Weights of a small mixture-of-experts language model, trained from scratch on English Wikipedia.
Size: 12 layers, vocabulary 16384, 159M parameters.
Experts: 32 experts in each of 12 layers, 256 squared ReLU neurons an expert, 2 picks a token, a sigmoid router.
Training: a variant of Adam for the experts, 1242M tokens, 9631 steps.
Below are experts of layer 3 (counted from 0) of a mixture-of-experts language model. Rows are named router (the router's row for the expert), up (a neuron's input weights, with its number) and show model dimensions 128-255. Each number is 128 + 24 x the weight over its row's rms, rounded and kept within 0 to 255. Numbers have three digits each.
After each expert's rows: a language model's description of what the expert responds to. This comes from a sample of Wikipedia text that the model never trained on.

# expert 29
router:125130123139122116121120107120114129138109133149118113112172073120161101141168126100153137159110100152147118119099140143116113089135128122113171121076101130133137132140152122160124154149121150141115091131115163129143171190106146151122086105144156128182143139161161141166152126082143136169125124107153129106088148145102151138142162078177161114106148136132142094134093140072108136126134
up0:127091111124126098131120110143125177132139127144175121146140135121094147132105127133106122098132125128107079168129111116141140105108125174131141136129152155150109096090129109137147134105106059142117103139088143119095132122146171109082118132112168145125104106121137160117141113135162110116127148070204142102142123116117096134153097171138125144159129137166147116117108140110141161124150
Description: Sentence ends, clause connectors. Sentence-ending periods and paragraph breaks, including abbreviated genus letters like M., plus clause starters that, which, it, where, when.

# expert 23
router:147136109145157155097132126121122095149111112157116128093154106144120111082169103143095109164078118130145118091141163148157090137107120115141123109121124148112086167113116174145146150138125125121099113102146099101136159174083133144078145105146096107128120102083142131153139134114120132167139142080132106122119123122160092117124120086149116120100130102091138148114113146110118136176107
up0:122093138112125145156163118157151135110102127132125153140120153087104119077165162107140107153102127086096129123086166133157140159114152134141217113159116119138133165124098132134153143112148102125127103138135109097133148113102139153095142128186130123148120123126138128089124138140140139124094106180132159129082163153156114104123117121123137143148105119114128088152143098101110153159106
Description: Mid-word stems. Word-internal stems and fragments that continue into suffixes, such as present-ed, contribu-tions, produc-tive, plus United in United States.

# expert 11
router:139096093154104137086140057150147124104112096154098136157132132105154091124160114104109113138095078145143120117130115150101083113125145118172132111116069156135113151144140126181109113112097148142122104135153142128154163168055113132104155085137128136142127145147149106150160102077113096153122113125130134144065132152141106118144120090134170132103145128143147148114085151107122115120121
up0:134142135147076116140128076108186118086128135142121180160138145127156091088173103118130115121129075152141122171120116115148099166117164140160148117114109151189091104122113143166112160134100083132132141129129133109123159153160095109082134131143132141162144133154117141126119120149118149110114136128078119138115142159148127136149114143133172155133154105130151112142145098153134156123121
Description: Name-final word pieces. Final pieces of proper names and foreign words before a space, such as Domsela-ar, Westmin-ster, Jose, Robert, plus the pronouns he/He.

# expert 17
router:137124140112128132092113138135100105114119120141123116117181123156110131157129131111110133162125113178100103114115108134143123094109152126136160125113100135146150137153137153140137141150102113150102105138118160109117204168088105135060136099119129161145134143132141149133153153092119139136136124123106125137092084130102126156144129078181124148087143146131135105114074141104104133166124
up0:119129126106129141125118123121130144140100137187108131134134108137118148161131092152108100118117128158129128095149133122118116142155120110146109127100185131108181106126138131144137165132100158099144116131169149087149088162196129158112114112119138146099152142118093113153118118100124143159144104128118111143115119144147146100176144105162153102082099175152135154138107130101116112088145
Description: Line breaks, Nordic name endings. Line breaks in lists and rosters, and final pieces of Scandinavian, Hungarian or Finnish names in squad tables, such as Lar-s, Pihlströ-m.

# expert 21
router:111121093153150100108063124160106168121111111135131144137145170136137145120184106117130116129117120133169107112148117149123120113097135096132134127133101152180112097126135071134127160167095127138085098147147158128141165152128111120105131139122102163147135131126116150147145179066117151095142176115157131127090138119116112137116123103161109145106144122159151169087071134124088174154134
up0:137130121120133134103143130144117156153116141117087115144118132150121167129134126101141122118118146142102141178140135125136126151090106155154103143170157122134151125181127197168125151139100121135142113159106155154128122065118108148117105125130141146161141154128099151138137130135065158128173117129109144066118107126124121115079137111099135178120110159101125104128151118157121163131093
Description: Of and section breaks. The word of in phrases like Kingdom of, seat of, village of, plus paragraph breaks and == heading markers.

# expert 16
router:087119102120169153098116133116140132138095106137095120120178097068137105109155105119099103136105123136156119121102148133110101126112114161189122078144114175124097164104102122169142127149127149116100153141112132162165150122057120131117148173154146126122113146140143145105130092147100133166074102129151140135084104140119113154117138068161149133088118153110158088107108096125108140122120
up0:102103148124113143114141107116150140112101100106169141119149120061082103087160115178103183113165156100118137118116143108158130126145130124114131131167118123130109101113083135135074117165116138112155170097129149119091127135132114083116143168153100156132152131082132140106143117170119130155125154125129129150168157157098084136085130111125164069105154132096141149104120111134099128066164
Description: Table pipes and election boxes. Pipe separators and closing parentheses in election result and station succession tables, plus math sub- and superscript markers like _{ and ^{.

# expert 0
router:127128062139110095114101076151119144138136103120083112149174153145149137102147109151104126130121120131135123112095148126129120099133142110178161096110125168137105118127134133148107121131129112154147112159139147123145136160105107134097110119150134127125111122121126102141144120123160117153133141152149140107103105118124110130104151090142109145124115142116155113121096128133116151159107
up0:086140142134134099141147106104163139165114105142121130142138143083145117143147114102137163111135130151150118115107107069117113114132125095163119175140113178090119135135112118130130103127162136143168117109133117109137119137122111124120124111146132077109143127144127101146116088106132085126102111131112080101146121079179144163109120086092123133080146119161178132089153092153137120126102
Description: Location prepositions and digits. Prepositions like in, on, at, from, during beginning a place or time phrase, plus final digits of numbers in infobox and table rows.

# expert 28
router:127136104133111128106102123128162118149137096153104108134160095141133126132190132124097126134100087134135112106119159141138118142107126131147132114116127152131071161145136150164156161144133136140147117114130131129120167153103133179073142152097118147126116095106164137160126168109138141132124129105143112119086124122153116149105089114163162129111142111108171144124081149126145087160113
up0:136173144116137128119116139101184107118174098146156113164133119151122128146154118168121143131112149109124091122164134076113100097104135133121125151132173139071132139130144153143131130166155140149106156087117083124132090120137113133146179144071147111092153087085159121137094100146102112124163114088094109113117128102101142147077094118134158136098152111124136157144155144172113130112138
Description: Word-initial stems. Opening pieces of longer words split into parts, often Latin-derived, such as Marqu-ess, Col, con, Episod-es, Investig-ators, Tax-onom-y.

# expert 27
router:135136144127090143089083104107109102111103143131124129120161103159119147109164121094126084196088079156166102147122156149123095143119172147133141098116115159130134126142120119177121091161109145141118087143124128121156160183101122171083117123121141141130108147121160140116145108101105149113119150107104126155116128117134139128156145115123099141085128149136152131153094125106110104145146
up0:106092078145118105109127140159115145110146133124131124129143119139111106093100116152129109094125144112102121110122136162160143101131107107165095108190121162119128145133121079091136154169119120112136112137088132132131117131090113088183113163147104104126140119085163123131100122135173119133150098151138167127124067153109169122116143131147121120142132178115123155166117090111147110119140
Description: Numbers in table cells. Small numbers inside sports and statistics tables between pipes, plus codes like MF, DF, USA, and day numbers in dates.

# expert 4
router:149138120135141096126115090149160135140131091146146134136181148099110087099121119146139100154079098147138119116111139126120115133081134146159175100119113169145105125092091118122141114113104107135116144136146125120143165172113118140070171119122118131133096110109150147131155083157112128129095148113171104160076135120124101183124106119156129114129120100112167147109097138137078127159131
up0:148141159100133090107106096147143086105117125078140145126146139095141072145154128103121103156089098140138152114149179111097138156110183117153141113136122156158075132132100170120087126135105130095153140166113121109068158142109108107085100134140093093136132119137117175081141101185119140113100144154143130130117143136107130134124133150129169141130094084113144154128149124165140114164118
Description: Word endings before punctuation. Word-final pieces and short words right before a comma, hyphen or period, such as carbohydr-ates, single-engine, recep-tions, gold.